Below are experts of layer 4 (counted from 0) of a mixture-of-experts language model. Rows are named router (the router's row for the expert) and show model dimensions 0-223. Each number is 128 + 24 x the weight over its row's rms, rounded and kept within 0 to 255. Numbers have three digits each.
Before each expert's rows: a language model's description of what the expert responds to. This comes from a sample of Wikipedia text that the model never trained on.

# expert 26
Description: Show and performance words. The word show in reality or television show, plus verbs like perform, play, kill, have, and line breaks after headings.
router:161096105118155146126171097164149156105126113110120138167116143093097113111122106142153125089103093128110118104091139162097131121098129161150134132130156153089133165126135108104114090156100161155142097161112121125138127141146146107093116155090122136122098139147143110123147153156145139166158106152151124145166123149108110090097142159135116121105167135096163122157116111124156098118156102153154116110163092102125155116148156101142153153137157100110102160097093093167152109111090132118115122103109098163092099089162148119150098100107122162161167094166128149156163121104103107133140121089139161173090115112144151156121133157149146142093166128112141121089149143107117108160109

# expert 10
Description: ic suffix, decimals. The suffix ic after a word stem, as in Seismic, Diagnostic, ethic, plus decimal pieces like .0, .3, .8 in number tables.
router:140108125122153177133158092144111151071104106118132111160119148109089133141124122151165107107101082105110114121123134151124152123132142133137128115137169154089139156172115109092144068132118169154134144163097122155125130124110113147125140141094130158133091123115127109144125145150155123153155124162122119146133105114127122130111144144147138135148139133069188125142096134132161150120161093132121117080149074103122166151112152141151149158136160128116099157109092143139171095105088135105128117101112134141113110096180118141167096143135123154157179112118116118181165105115108115139111095109121176155130126099122184152119150183137145118108179135110134146131127146109095096141097

# expert 34
Description: is, us, g pieces. Mid-word syllables is, us, ons and word-initial g, dis, us, as in refusal, Louisville, husband, responsibilities, games.
router:130073103127154123135143110130113120099109083144147120174135114121098100095114091107139099105123107117123112114098113140079174134082130138101158118114136096110136174139147124130125113130112157106134119124080110138121111148147133117122127144107119129117091144120148093113164124159162147163185106142171120156161098131102111104104101152152114148129135160102139148132115129135149115138150093135148120115163116101132154112113144125164145165144156126113137169090113111138170127107108141140101121122075076144095111111176155122133072124118150160170167112156107160182138111102121146125169126092140170156100146135155197166108136141151146136124154171094138114116128141103111142143119

# expert 13
Description: Capital letters in acronyms. Single capital letters and capital pairs inside all-caps abbreviations and names, like NFL, KPA, AR, MPC, DCC.
router:155095114091135154108149100156107136088135127103125145178111152116114136133120126154142107072098099136101129122106123169131131130099121141148141105150170175108115176126156130104118103147128167111134085168117125127112148136098128131116136154116110148115084141153140125121135173162132119157143090157131103120146133118111114119092139160150125136102154133109137127178152133141146109109160116151139137113174088093118137131142161117143157130126134112103118181074124099146150136094070125111131098105092118175099117081165113127119097069107122142161196113149121137176171104116095124136144103112132160144122141126113166141106124169127130125114172131112154100106131149130116094163105

# expert 28
Description: Word-final ay, ock, ack. Closing syllables of English words and names, such as ay, ack, ock, ound, wn, as in way, Brown, Founder, and mother.
router:133083089099134133119140100166114122105116112114101165155142165121086139113125124115147162088121118159115102111110129136102131115098127142123130124135168154106116170113135109104126112115109157130119072178101125117148132174153101107126138162047147133112118111116153134127130163121143127135169096148139167147178131138091118096123107131100132148099145147123169100158140133121122123148155092106156089146152129109100150148109140103148142145154121093136108142113139121155124085124110118130146107098109096150091107096164147082129083106142125108152168089170134153156130109102090099106134120111126129143083136100123193131110136137131140148074171107113153130094130152107089111144105

# expert 15
Description: Possessive determiners. Possessive determiners his, her, its, their after prepositions such as of, for, with, before a noun: "her career", "its first meeting".
router:135070110101188146123138112174134149111137132130131146161131122119121116113125108126159114110115110157123111093116151147082132119110137160149113120107173151117131153102141131107120084140116170132139127137124140138132120140112093116069112158103145124143110116134158128122128165150164138163143115132151122161176121149115102102087121180103120110113139155117174127156113139124158121123165087164125107105169087132149119107145172129111178122129173110113135164112102094158151110122112092097089119114108115158077117112134137111142103101096097159161166091178133164149156106099106110127147117085149168135124103120145165147114137175144153103105140142098145107110156153112104105147126

# expert 61
Description: Numbers and ordinals. Counting and ordinal words after the or number, like first, second, third, two, six, several, many, new, and of.
router:138107138112150150101146108154142127071107117077136118156101121101114098112119108138143117130085112156113128095120121162107128112082124179139157120130142161106162140131146108098126080129122148148126053167137124132134128133140103117078110127093124133122093118131150112134117129159116150174144106148156105129179113128091115101111138154122132104096142117088168151165153123130161126108127118134152107111161075099134118108169140147126126141143139105096128165090114115167160138088103154125101131110077102138096101124150177127151110107133117134153157094158113135173164118114079131104158123108146184159117105133141160167123132170134124118102141130091130128124120145115087093137112

# expert 14
Description: Commas after words. Commas, often fused to a word ending like e, or s, closing list items, names and places before and, which, the.
router:124070101090157142117186074159121157089103101137113129181117141089132090124142117137165118118104113124107111102123151129123123131091156119129136119134153154130129166101119114110098093118092174154156135173112142135134118106129139124108140165086101155104105136153139110120145120159120129184171134153153116157174107146110110095116145132121102130130161114102129137142119136111183093128155080137125119121193083107149142124132117119156135127132147120103096170098093090145142096105117109107089114135097089135109096122132127109164101095126092142136160123145118142152151134078083108138137140107134182146112126112150151131115134144137122124075153142121153118112114132098136111163114

# expert 60
Description: Possessive 's, capital L. Possessive 's after names (Allen's, Empress's), word-initial capital L pieces (Lonny, Landscape), and sentence-starting The, His, All.
router:126122136102174150133127114153141159104130095116134166174091163091102104115143133110144108078129114145119124100085100144111118155108161142128172118120163159124116138141147075121110105157112151165127094166127137157150102161155141117122145128082139149108116115110143111151127140148162134159123106149132115133168112131127112080112094142129096122116169162101159138171107135129166106120171103147138103105160115116131121114130147123170147143121176138123108165105099145137144097101106112127133113125116110147093101081158132131143122105122130143163178113172131151162156099115098115147118137103144166155116118095142171155079121161131155118087155142105135101082156124068116112122105

# expert 17
Description: Mid-word consonant pieces. Middle fragments of words after an initial letter or syllable, such as t-ib-ial, B-att-le, Pre-ced-ed, m-at-ter, with ast, ect, ct common.
router:155129073122176158122152095130119175106126088129106121150087157110122153134140115115155158093125112099116121111078136154128166127108137151130132109145154121089127166144137134101114113174141162133131127139116141109142144132122155152096147161096136143119089156165183129118134154151103124147134100130133107142173104135111117108110145135127109068131151115116145144143098107119146127121133069114133112102154110112145152141142145132155143142099181078101101170109108136151135111113071147142128132152112103123083103141182122159125105106107100175162142088175101134135143156079127121164124119104123140145096095082119148166137129127113170134111172145140139136092139133138111112153101

# expert 19
Description: Table and line starts. Line-initial The after headings, markdown table separator rows, and pieces like os, Con, al, as in Comoros, Constitution, positive.
router:114112127103127138098156094155136170100131108143117106164118146075079102087116097112133112100124092147152156085101112155114116133118133143135144113124152148115147147115117107141122111153103174173134092137122134136128142127122149107112125171110123124130094136142135078089140145155131121143130112149156124139169098172094128085110140140120103115105159146103187111139101127119145102135162143138134125138152109116110146137141155106166131120113113123100107148081103098183136106127114140133114132085067104145092104087153106141146130144069104150160145139173104098175124142123098120094113140099158168149130134147106163132117141185147126112097162154140151120104144177096102129146113

# expert 2
Description: Mid-word fragments, object pronouns. Word-internal pieces such as qu, ash, ident, and ' l', as in disqualified, Washington, Inquisition, plus km, cent, him, them.
router:141108138135153121151151095146143150085100083105100135181123142107099104132123087073142095131108123133111146083090124153103119134111140157142151113136173149120125171113128084107090123132094153156148108152099102145122101145113140105125109151104154134139083103142134130109128146142165141129176097133127132124146128160116112088091126171122085123138160170105173102167151155097142102123146076124109114118125117134123140124127165130144162110128144132131135183104137118143140117115116120108105131144110092117100128131118162110148093112107118146162228093166094117138129114080090141129105126099130144139115132140161143178140138140157131124093163118101147109122145137126124101159111

# expert 7
Description: Auxiliaries and h pieces. The piece h inside transliterated names and words (Bhave, warehouses), plus had, has, have, into, about, than after subjects.
router:130150100129176182135164099125110142116111095088144151160155133082128097109137112109122132103132101098128122125124130179109135168111142131155156133101143154077141153103114103108104116163092146149146113147134122149124113131124130126093128132104132137112094125163097115109133160148150135139146150158138096151169133111090129069127132144108104101106142154123142136157116100124163110123159116149143134144170082083113129112119157139141148109151177108092101185103098129189158144101078156104114132137104100136075089096155141138129111108104114130115156096170114144155149093119096115111115126106113163177108129084122126151119133170124127146112148129106130101128154127125084115128098

# expert 37
Description: Sports and compound endings. Second halves of compounds and nouns in sports or career text, such as Playoff, relegation, contract, War, Cup, Championship, slash.
router:141099139121148134144179128171125130095136103091141116149136129109075121134149111094149121091108089128094114090115122155114153120122150129133140101132155133121132181103123143088108084144146144123149111155117101145127139141141126082134161146091115134116113133159104126124115156145149130181116100140170121150175117168139121135121101128134125120099168127108137127154119117126187079146133118152110132091131088081126140116124143146167136142112160113107115159107106075175124130110106115099133106084123120157100109123139145142132091069122124153172143093173081122141125146124098130104139094108114160161105152082113165182148135162133144112073164121119151125095151128113122114141118

# expert 21
Description: Mid-word "ro" pieces. Word-internal pieces, mostly "ro" but also min, ear, eb, as in overthrown, Android, Andros, Administration, minaret, Andrew.
router:156089114115131158114136108168108148111134129110157123159114161080088112110115110137160137103080122151106121075106122165103123111129127145148138148101180160087126204109149129095113090132141155121141085152097129147132120126113142108101101130114131125111085130172107086124128163180141138192142114146127138110149137162132122105102123149126136111097162113117121090141097129115146099138129122127119154135152104109135148111145143126107169138159156124129102149111116114164135112123085155113120093134116127145092108128153121110163113102096087147176177126152119142150176142099107110122131120105105150135100129106132162173134134166110133180091187115083124113111136131127134125122109

# expert 32
Description: Word-initial fragments. Lowercase or capital word-start pieces such as bel, ass, ch, al, sl, St, Th, and numbers in table cells.
router:156092110108154147112165094160137157099125098111117140164108149094090111109119103138154116097105095129107115103102139157095134120095125155151146119125157158096140164115130108103114098152102167148141095159113114130135128138132139112102124151092125145114092143156145106111139154169148133163162106161149119150167114144107110094101139154129113114110164150097158129158120116121148109128159106151144117103162090099133159118147157113150161142137166104104102169099093104165154115106089124113116119103096099150088093099156147127149104096116117163166173095159119148165161122099095108132130122091133162164099125114131160156108143160144154132095165138104144106108145151098106108156103

# expert 6
Description: Indefinite articles, quantifiers. Articles a and an after is, was, as, with, plus counting words such as one, two, several, each, all, any.
router:127076094122169168107140084173163140080131137145141143135114133059088109110107113112164139102111117123134118115118126163114126113108135155139149119133159159096134162109140100108118075133128166114110119154094138133151116120120147102085116136089131156147117136151136115130143139151153150159164103166161119135187104126115125102104118137140118122115146132122143158165145131116201109101145113146132124141170072137119131125145175126150144132133154082102101157114111104144140117107091158112110131110102135134075104114131144118150123140131128145152174103170096123148150107137082116130156102124143196162115119115134183170105144148137131131097141146095145139099123150131110118132108

# expert 46
Description: to, al, open quote. The word to after verbs (back to, evolved to), the syllable al inside words like Montcalm and salesman, and opening quote marks before titles.
router:175123132117150144119158095121157146091108088137100117170122138118101132136131135132168137141112128128142091092132128133099132121146120147111141124119153145107136168098121122090156079148121137135113104149122130122143107153167115095076122155110130158113104148169156097108129168151167158155170116130163133127127114135105139119118114164134148096155172159107124138158163097110135089102160105117119151090143070092126127120181161140135144120128172122134111164098092079151159116119109127124119116118107110124129102082167117169159103113124111152147195160181121158140165122140097099123154091109144157158134132111116162151117133137118129157102152148084126122113154149096107095123114

# expert 29
Description: Pieces after A/Al starts. Word pieces right after an initial A, Al or a in names and words, such as A-cc-ording, Al-iz-é, A-sp-iring, Al-c-ohol; also table zeros.
router:162131131115179148118171095158123144102163103109099148151122134116104100120125081135143115104092102112103137126092121151102115142126127144146147129131143172111142179128096142108108087137106139129141071137126135126178118131125149130097121136124142139119090118124142123123153158131154113151152112155122136157204106159150119092116116133165123121136187122083177108156111133098138093110134100157119133103154117131163162106137120136154130126126145124114105187107112106149151147097067130141117136126079099131092084092147137144134103119132114160160170111154126147162133114100096120115116144088118166140097125134109149168107147185147161136086147154127134124146142158113112095154131

# expert 39
Description: Letter e inside words. Single "e" pieces inside words, especially after st, as in steel, steamed, feast, foreign; also the "=" sign and Ge, De.
router:166093116128154166113157082120113149104136138142113146158123138099095108120126098136139124101094098098098136098113125150095129131109136145152123117099142163104153134120135124132116091140094181157146128163117145131116129139155094132108130128088093129124087140145176092139134159153136111178167106153149124176145124138092144099129154159121121112139143141126192114168117113142138125124172093128172146127145083074151137139125131135164162142140115105112116199148112087178145098118108118127118126113132110144121140114146153120134127099106109161157167107165145149164153120107075104101127119089135163158106134087123136163096134161096106119100176144113132092116135134121107127150119

# expert 33
Description: Mid-word g, p, om. Pieces g, p, om, ov inside words and names, such as Rodríguez, possible, petroleum, binom, Hatamov; also digits inside numbers.
router:157120092126153142141196119133108110103156092122130145170131157079126111123105117123136141117122086126125121070127124124082117103113123129128135127104132134126115165118137086142107118152092191138130120181135123127109148152115110121088099137102114140146103157131107108139135143183108164133159130156143134137173118154091116121105124147118110126104163122097159157195103117137151095107132110165110157138151114135126157109136116119144152169111146117127102172115114109130142121130100118108131111116100077152087084103135129139165095115126079116148174084165144139158126130108120110119145127104134159151114139069143172141114169142152161138134162159116118138133128165081112086130114

# expert 57
Description: Capitals after brackets. Capital letters right after an opening bracket or quote, as in PML(N), [Nuclear], "Top; also letters in chemical formulas.
router:144072122121135132111166089154125141109114114109139125151115139089123124126126128131151131106103099129105093117111115135105134110105134130139149124128170147081135163128132120111119104155125174136130092145135117146127124141124137110105128160095122172103086122164143102104132132148154145138145096140143128140184136163123114088099145134131126133110189150094162145161112101111166128112170106140119111111150097106123150137153155102131164133127153092106074189077092121147156111122104132134112115122111080161075097090165131122144108095093120165161173109146132125188173116107093110124137124107112167164128118109149166136108136154117142121104175131097143115097136135125108098170117

# expert 59
Description: Capital B, G, J. Capital initials B, G, J, Z beginning names or words in lists and tables, such as B-erlin, J-acques, B-y; also the piece if in M-if-sud, Fuj-if-ilm.
router:145094132107163123111178115175148165095143095146126135175112116079104097132113122112164131090128087097111109100146134140108140131111107172124129107123129154096137150121088111111110109150133174153123106163116136123132112149148136153094127158100133158126100127137110113130165156140138136152134127170149149129184125152118127099115117144129139129124195100119168117186087116106166123127134127136175122106155074127126157118126169122142164126132176096134102177092105112131145116117089159128119107141092096136071112118139150146161097079150108117161153126155119126136176130115132106133121115128146150160106131113121154152129135140093113139099176118092126091090146137114124102134121

# expert 47
Description: w and ac pieces. Word-initial w and W after articles or prepositions, and the middle piece ac in names like Boy-ac-á, confeder-ac-y, Car-ac-ciolo; also Mon, app, Gu.
router:135104131107146155124169086151142158105124083100133146167107157112106154106116102119164129120096074129125135106111132142092099085093117140105133110118156158098117174129132117102097094144121165165167110157116118144156118126119144114105131147115122133126098127166132088121138128141142110158143126138165126143140103165102146119108149190128132125134164140099183103166114098099149121139145104133126117105155102111123156125145149136138146158130132112097138162104129110159152078090100148110096100109075092137085108102161144109140117116125097158176169119129120144144186114117098133133135113082158176161093130114132148146106169155136127155093148144098126124128125157099103111150111

# expert 5
Description: Preposition "in". The word in, mostly lowercase after place or activity nouns before a location or phrase, such as "Theatre in Omaha"; also A-initial pieces.
router:156079115103146122137161084161149195094119096142135134137141154065065104128130118117139107092127087151115114111148123166087132133111112128131140131139154158100124171121121102110100101148113167145142129133130111133140112137126117121113125123136102148127111173140163123104135157141132106165132109181166128147155123133099135100094135150131116124137167117118145141191092120156163126125115120146125130122169085100118114114165156122132135114134143113127128136111093112131138095086082124099109119128110095134088117091163134117150113119108123160154128118163127146158192116082116113137118132099150186154122137124141171161121140178146148127101137126092164088129116151078098120141120

# expert 0
Description: Word-initial fragment pieces. Short opening pieces of split words, like d in touchdowns, E in Eastern, End, and Ed, ext, ele, act, For.
router:143094097114154124136137090173156137106126083121113153153107158120134126145139107141126128085100110135118118119087150157088146137126136168117140119112202171118126171115131116126078083137132145143148118170119122146156139120118151122105150155081138141118091113138110108111140152148141136152138135171143141140187132132118117095126119122151117112121152148117140148175122122133121106121132115135129138156147077105117155137142138128146160114128181081100105179113114108164166127129102123092080130114117128147105069109177132101167118070112158161162169113169104160173135134116117128100104130086170163143114110117124167157132128145109105134118152141125149129126126133117125090164122

# expert 23
Description: Name-starting syllables. The piece u after an initial consonant in names, such as T-u-en, T-u-valu, L-u-ís, plus capitalized name starts like Sp, Qu, Par, Pe.
router:154099121097168141103150090166145140116122108133141139156136137081071102097142108116128133119117084136124136104125143151092133113122144146120125100138147152095140142094116112113142104158073154139162108137127127124130121161137135139070138142079121159106100163155137118081108171151139118177152138144143129140163098144121145110110106159148151113109177138066162126135101125130111118125169115155121115080163080119101156120160128138143134147150119109101087166120099117161133114110089105101105129141125137146086112106130141120117129096105102165170176094162128142142127101114092130136119107082125182144113138126116170170134109135139131151115165128085141097099145153115105127133115

# expert 18
Description: Inner word pieces. Mid-word pieces such as op and ud in interoperable, judge, Pop., Hope, plus score dashes like –2 in win–loss tables.
router:168080131115145149099153103165111129109126085112101130168130132112113122124112119126157120113102111123107141133113145147093133118110134161148111131157136141117140145121142139118108103148120161165147098140080145137146132136157138121124123129093149152132114141156135104125133173151157147178158095143152115118145097139112134106111140164167095129140167165095145111183120134116141115140143101156163114088158112128147155118142142100125152158160169116136099171123115126155145126090106106126106115112109091170096115105157128135145071078141112140214146100159114127134136120116082135124137139074140172184103113110118153144153137178127129168096170128100130113093165110113115110137122

# expert 56
Description: Slashes, semicolons, separators. Slashes, semicolons and pipes in tables and fractions like W/I or 1/2, plus endings such as ington and raw non-Latin bytes.
router:130107108123154147138174085158125140073114114092148115158140144082109125106130102143127122105120095138136086110118115152108119119101111150101140121112169142102120194139143120122136106134105194137138094169116126127138138137124104141141126128089142138104118148123129095154097157152163123175149128148148138152198085147115106117106141142126101114115161115102139159169139121096131120135136095138118149110137088103115161114138137138152166142150131130111127181129101115165133106097068116108114130112107107166059108089159143104128108105133105152142164120135128146158148127116113132124119143120152173146110128111140149161118138158100106119084178111124153090105136158108104087161094

# expert 41
Description: Numbers in tables. Standalone small digits 0, 1, 2 in table cells, scores, statistics and coordinate decimals, such as "0.1", "1.4978°W", "Career titles: 1".
router:143084114113166134113157100150121157082121106105133145159128135095080099112114117138147099089104083144108131104116134144098145104103114129145145118130141161095124159097136116096122101141106159144142100163130140148124126142137148119100099141085129163139099146153142120141152150169163149167159107149136135149180121142102113105101138157138122125112165138112153131171108132125154115120149106160153122121154081097117156136162160107144161126130186106106102168078101100151171111096093120120115141111096109161078108106138133125148119120109121161153159085167110156157147119086098118113113111086130160147103124109114159170098138162141120133104174131104143119107142145103116098145116

# expert 20
Description: Table cell separators. Pipe characters separating cells in wiki tables of results, elections, tracklists and species lists, including the pipe opening a row.
router:150099102111159156112127085133135131090151121115111128182113156096131115127127095122137144108120070142133105090136151183121123136116152134114152110129150169133132167144123095093114077120099157125158124154117115152136104149135144124095129127085111167125099126134115105101159150134146104166164109166150128150192130143113117132151141164114115109127181120116145149183125121134160129122158094150132151097152092105123156121132151119139139130139145105116106183096120108183136130120124133101128126131096075140080097095174131146133119130095121124191136115172125128132159123098127114128142116065147174128092112117138174165096160148133132118104157109109141143115141134120135096121120

# expert 36
Description: Opening parentheses, letter p. Opening brackets before years, counts or notes, as in (1999, (Gls), (0.25%), plus p inside words like scorpion.
router:167078110111178131114165119159148159092124089116135124165110144116108090121130091145153129124113116107100129119109129150077137095111152142133154125128189157105124141114095143121099070122092140153120108139076150119113143135122127122103116135111145152122128147137137100124149150142135115137154116168143120129164113155098132096097139151123136107109166137124187134140157104144169104127148093136128134117130087095099126126153155110152142162141147110101075179110096118161141097123109158103139120144119118135078105106138123133133104099105095131188166089143108145175165143136126120118144117098115166152129139117120170153105132146133146094116143167106151106110151113105094081160093

# expert 62
Description: Place and region words. Geographic words like County, District, State, North, South, School in place names and address tables, plus coordinate marks like ″N.
router:134085115111154147118145100175146135107138109099099130161124107122081100097115112159159133092109135119125117076113122166105141129103136112139120122120169143076158161106133120129103092127103151150180096179131138149129105150132147113112113151089113136097070155148125110129146127165138116137126086153130122147161110138087120131127143130108137130104189130128148154147132117147149120125163111145108119102170101102108149127123128150164168117160122118119119177136125106184167125112092133093139116134107114144108105120146136125155130105120091162127167102144110144152144124111098115094137137093130148154088131106131188138086116188121147165097152159102130104122147180083142113127136

# expert 45
Description: Initials P, K and "ad". Word-initial capitals P, K, Y, Sh starting names, and the mid-word "ad" in Ambassador, Brigade, Paradise, Shadow.
router:134070110108172178126161106132158157117152094130125124169110106083144114111129085125155136121113095143096135121130131149116119110104150148117148133123156143102114154125147107113113100150106156132134098176103118143151155137107153116103117146098125138103117140116124091129121152157147132140154140129158114148152109142128113119107087148134154107109135153118158130193122097122180127140145131146148092101157109106145154097151175122158140112127181105143093167113085123148125090090091103110107092115096102155055078097146130122155109110116127150138189104133115149140143126103144122128116116110141154170105107119136162166091119184153147138109155129094150135145159115129114115150125

# expert 9
Description: Capitals starting words. Word-initial pieces after a capital or space, mostly R, W, h, as in Railroad, hospital, holds, plus under, out, inter.
router:113101104139146122111135092141119159121115095105114113154123108123079119123125114122168142099104104119111143103095145142124154132122131130143152110129147162108106163132131122127127112115121131133168116154108114124122139142141138112070109138110103121113100132138163135105140148140121138164141127176167123133199131112109110098092133157146147113109172130103169117171132129124139111129135108169118124101162112092155129130143172128154160130128157091130111158111119129136163134094095119116081108140082093131084096075144143138127090087129107134176168113189082146141158114094111100100128128124142174175073139129143189148123143135151128150085182126122136106130151141097122123153099

# expert 31
Description: Mid-word pieces after s. Word-internal pieces following an initial s, forming words like sore, size, sober, side, swimming, sq.
router:143116135134161139143147085162142131083144097133093155143106130104095103098105108117145121079116089132120124072138135169094106122104134134145157112149167161106121162156141130130106085165110170109152107128146116121112105127144151130107153168102144144120116171165144112127113133164137138144122110121144138137159114155117113114096136128137128146137158144112155130149121126124146111144157087150162124094183126088126180147151139119159142134131160123129105175097108116173139136088079142132125108102096101132101069091157132158159129108138109164132152099150123144143153115129051139141151134123150132166098135091158176181098125170147135127097135125126125096144138124125106108136116

# expert 51
Description: Sentence-subject pronouns. Subject pronouns starting a clause, mostly He, it, she, they after a full stop, before was, is, had; also the piece "ation".
router:168106123134171171118162099144135117111133116126119163156155117094102104088116093139153119121132104156094119111088117185110140104133132141149124136129182147113152151079143116091143127124127194122144126154128106161163130132140128112127108152094117178134097134125139129105153132163140162169169114162144130153148119124140105119138133145096116146101115120135193130159126092141147089132150100126134122122163095113153141143146110128147142135140137101098112163111125110215159139095101139106126119104085100148109087128129144112143094100118107178120186105145116157182130111118137147139139120087148125147111112115153174141107133136148148109098153143106123132097140146126124104139094

# expert 22
Description: he piece, She, Che. The piece he inside words like Northenden and Tujhe, capital She and Che starts as in Chelsea, and dash cells in stat tables.
router:164130122100154151131160077156149152126109122098108151189132156112085111109116112139153114118106079123143094099132123149100125120096118140143122091130161137095107160154096108093137110132144144160155105164118114144131131112114139137102124147105143185146089128148136099114121149166129120154193120130134132114155112136109138115129141134108119107120166118127158156139127153129122102147152102127117122129148123141144136132160129109133152181132155081100136170108097115146125126123138112090100108109094113172074107113159165149166130106133162142141195141173121139167163133097109097116144118094147141152118140080141167151103141181154109117082162135107129111102138140089131105148099

# expert 16
Description: Word-final y. Letter y or endings like ary and my inside names and words, as in Kenya, Hyundai, fancy, plus League and month names in sports and election tables.
router:157078093131131178123151113156135133133155094118127120191119131118111149143119133157147162096125129127107120122113129169087158118096149149151132132141169154106109158135119112109107132129123177136127091179126125139147140108113164119096151144065103147139125132126124120143162172145127144158143114147131133134147130121102107086113126126113113118113161137108159111155150131124161113138140097141142136101181114095173152148129116141144162153122152131141131156121075098174133137107084090118123128102064116143093096120153142114164103105118137129148185083137149171127149136122072109124139104094155155144092123113145172153109142154122123128098128171129144118071129165095128125143105

# expert 27
Description: Mid-word stems ir/ine. Word-internal stems such as ir, ine, enc, ang, includ, as in girls, circles, Danger, includes; also bytes of Chinese or Indic characters.
router:150101104141171154140118104163137156090113096158112133184096160135121104137127091123123130094119107142129121128151129124130112120090119129117115117138166162114166174159135091098152131123097166151167094171099086128103136135156135135094132140091149120144119130118149099147134165145119121175142110152169101139181112141108123080093134131103137113135157122121146145130111100102135118128116105120169117133151099129130151139131131117163145137137160092161103160113099126154129119093115146094090131121126126136126075107141160122170104086138146128175145077166133124149181132067103107137118117104167169139096156133116180159112124141149134105152166133129123109125120141093100112131092

# expert 58
Description: Hyphens and dashes. Hyphens in compounds like pre-emptive, co-funding and All-American, list-line dashes after line breaks, and digits in numeric or scoring text.
router:157106093114159168108155094151138136110145109103132163180110143113086102136127122131142126135116089125128102140118127138120136120105131138153169112128166159107129173115127109137131105161131143146132108157100104128147126129120123131092125128096135152152094147143142148127106138155140158190129125167139123130187132140124104106110142158151104124130168143101153121174089116122166102123146108153151121127155087119116176096135124114130163135136134102131137175112090085163140102107125143114105109127111110136082095126182135106142093082090125148154164115177095158162184116082117111129113119092133153149096158135135172159105135151156132129112152132104124108087147146114082105159095

# expert 4
Description: Mid-word l/m/r syllables. Word-piece syllables like im, el, ur, ul inside names and words, or capital Al/El starts, as in Philad-el-phia, cr-im-e, Al-berta.
router:144121106104171129112144110134123113109125143128128147171119119121092130151138108135147124115114078130140106103086128155081131133113120134137164122121147129092140149114107123084125125167123166110140088159102108121132130149151126092084144149097109120126091123139117098115134130155133118123162118176121110116167134136120108082097115178157117105151141136090158136157103137107148080104132101147161129094140099158108125107119162107150147152145123101135076153128127125151177112102107132147131109149112111174079106091179129114154111132066154132166184115158118161142138158083114107104110138091140142162119152111152185173099132125165150136099151145106139099108146111111146110134096

# expert 25
Description: The -ing suffix. The word-ending piece ing in participles, gerunds and names, as in relinquishing, Collingwood, kingdom, plus similar endings like aking, ling.
router:129078143121141140114181097179134129112134126128155113159130112100093100105143088113152150105100117112107151091132108153107145128118134151146157122103154165098130135132122130073153094126114174150121113172125110136147146144129136113125118137077130138098126129134140113096156143161149144169129098132141140156165120175108119114115137169112117127148181122096173127155126134116156090114173126144123116106154121134098153115131119100153168145146162092102124145114110092164156144115087119113153138130102092151101087089129123106142133128078115163169158094133123178157167124083109095149121144085129142139115124114138154173088135149136102113118192118114144119141146127116091108128103

# expert 42
Description: Mid-word pieces, line breaks. The piece out in bouts and Turnout, word pieces like ach, ü, ö, and ear, this, plus paragraph line breaks.
router:150090114103161144117172089149157153092121107154118137184134128104075132097131113140137148105129098118102112111100134166105136124109110151141134123105142151097140161114120117123116103155095158136137087136119116155124122129115127133119134149085137145130109132177154116105124144157163133156158095160147112157189127154131120091114106163113105134116156146103151122164108131133136105129158133142167108130161105118113135125132177106127145124143138122102115166098071117162123125101106120116119103146086097153068083119155144111132127096143125158165169092157106159155157096093078121095142116106110165180107118118133159148101136148143132152102159136093176112109151153125111120156116

# expert 55
Description: Word-ending pieces. Closing syllables es, ag, our, ber inside names and words, like Tigranes, Ganesh, Kongsberg, Honour, magistrate, plus Total.
router:160071124079161186118150104159151135101115106129102143160121143093107117055150111146171116111116095139095130080111130134109139140131126111146155117122118108143118139131101127103096119152146145143116074148100127155127123098140115142141180124110110111152114121152156119158145146166106125146136121119120147145139121155123130113122114144142137107121168155107148142188093102121168101116169116114121134085162097104135127114157134113121132151117143117119098197128095113168133094127089139123103103118122097140079099110146149117131133131117123154170155131161097144178158121116097122132113118080139149150118120128142181151100153131141145155120167147084163117117133140086104116127081

# expert 12
Description: Line breaks. Line-break characters, above all the blank line between paragraphs, list items, table rows and section headings.
router:168098113115173151107151066134127146084139095111119131204115139068110114112141113142114112091116084125111117106129140164109130132134119140137165124132173134093134157139112121090117094128130160140158107165113119135131147135145133115113132158077122168109084149121152094118157136137153136155133105124118118141177117149105113107097122157126128142125146140107168142169116126115185133116160120137112123114188120094133118115154142131139145137132134095132098170132139092145130098094112140115112127105082094139082097120153150129157097091107115150194170124136099149124164111104084108127129112115146165136105118104143177141129155167135133143083130141099123117123145153127112098137103

# expert 49
Description: Sentence-final periods. Periods ending sentences, often fused with word endings like s., es., ed., ia., plus periods after initials like T.
router:132069134124140151106181087159140142118145111133114159168137157127095133102122119137156144105114082104126100111105118165093131131112136128136148121118175138097144155125124129117094113139114156162132092155087126126106119122114115118098133154071114131115065160144158099133126158179139145189160104168135124130144103151109121109101128127138115129138168126110181110134152114110182121122136102131124113110175084095131147134146166115154135146129155132121120173098099103174131123100102114155102129125110089159109098094145116112131105103087152127163144133130109166174158124085089128109145139121112167121093096109139161123122135172169120120124163139121133121091131127100137125142127

# expert 48
Description: Quantity units after numbers. Units following numerals, chiefly % in election tables and million in money or sales figures, also ,000 and thousand.
router:156119121115149139139169086160139159095121111088125136173108140109094126101125080127156112096109092139116108110120156149111143122099115137139138118129152150096138170107121102102115083165119165151139088152125126140144104134135136108090135144080150135108093142140162121130134157145138114154151116158159129120151120165103119095107127145125108122128161136102166133155127107117150098130155101139154111112172093113101155136162158100139153152135172107116106158111081112156126134080074124109141123103106091146097081099160147116132095093097115153163168091157120138169147137089105111126136138094143162162100110119130170157126133165145150122088161139091128104111120152115120087136114

# expert 30
Description: th and name endings. Pieces ending names and words, chiefly th in ordinals and surnames (12th, Berth), plus ourt, ft, rd, and George, Church.
router:137114097125164147102167104151136136098120108112102128137116130127101078135114091142170128111122105137151076109115148129121152144106126118151126108125116162091163153161138132075097100113108143151120087163109174133124113136121119133106122152087121129115095143133130117122115148155136141182135115137147132130154125170127139094105158149127129109111173103111167145160116131108145118137171139133120146103173126081119132131152158153153129171158126107089113169090103108145127124119092141132134134136083096143066108137156167146135104103127128131158160077138144173146127102108112147093142116107138189149108131128150181164125145137158150115073177146139146120138147148088094112146126

# expert 43
Description: Section heading markers. Wikipedia heading markup == and === opening or closing section titles like Background, Plot, plus verb stems found, serv, start.
router:117078107115131156115146108151113147096134104128133130168096149122107111085130132153140141084113117129110102129129156163112145123102126170136125138122169146119122152122107092088118135156081152140144104149138109114129143173150136115122104137088109153105134109161149111123134171165128127145131112139144118148179142149102106104084127171167115142101202135100145123182146134112133127136141088141104129108144110115116152141163134135114166119121155095134111174109092121176146135118097141133126122145101106142084121071158134129129086088125115151170181112167129113144171118084111138139123144104106157148119115096126170179137136154141127165097158118128130112103152141097082095138124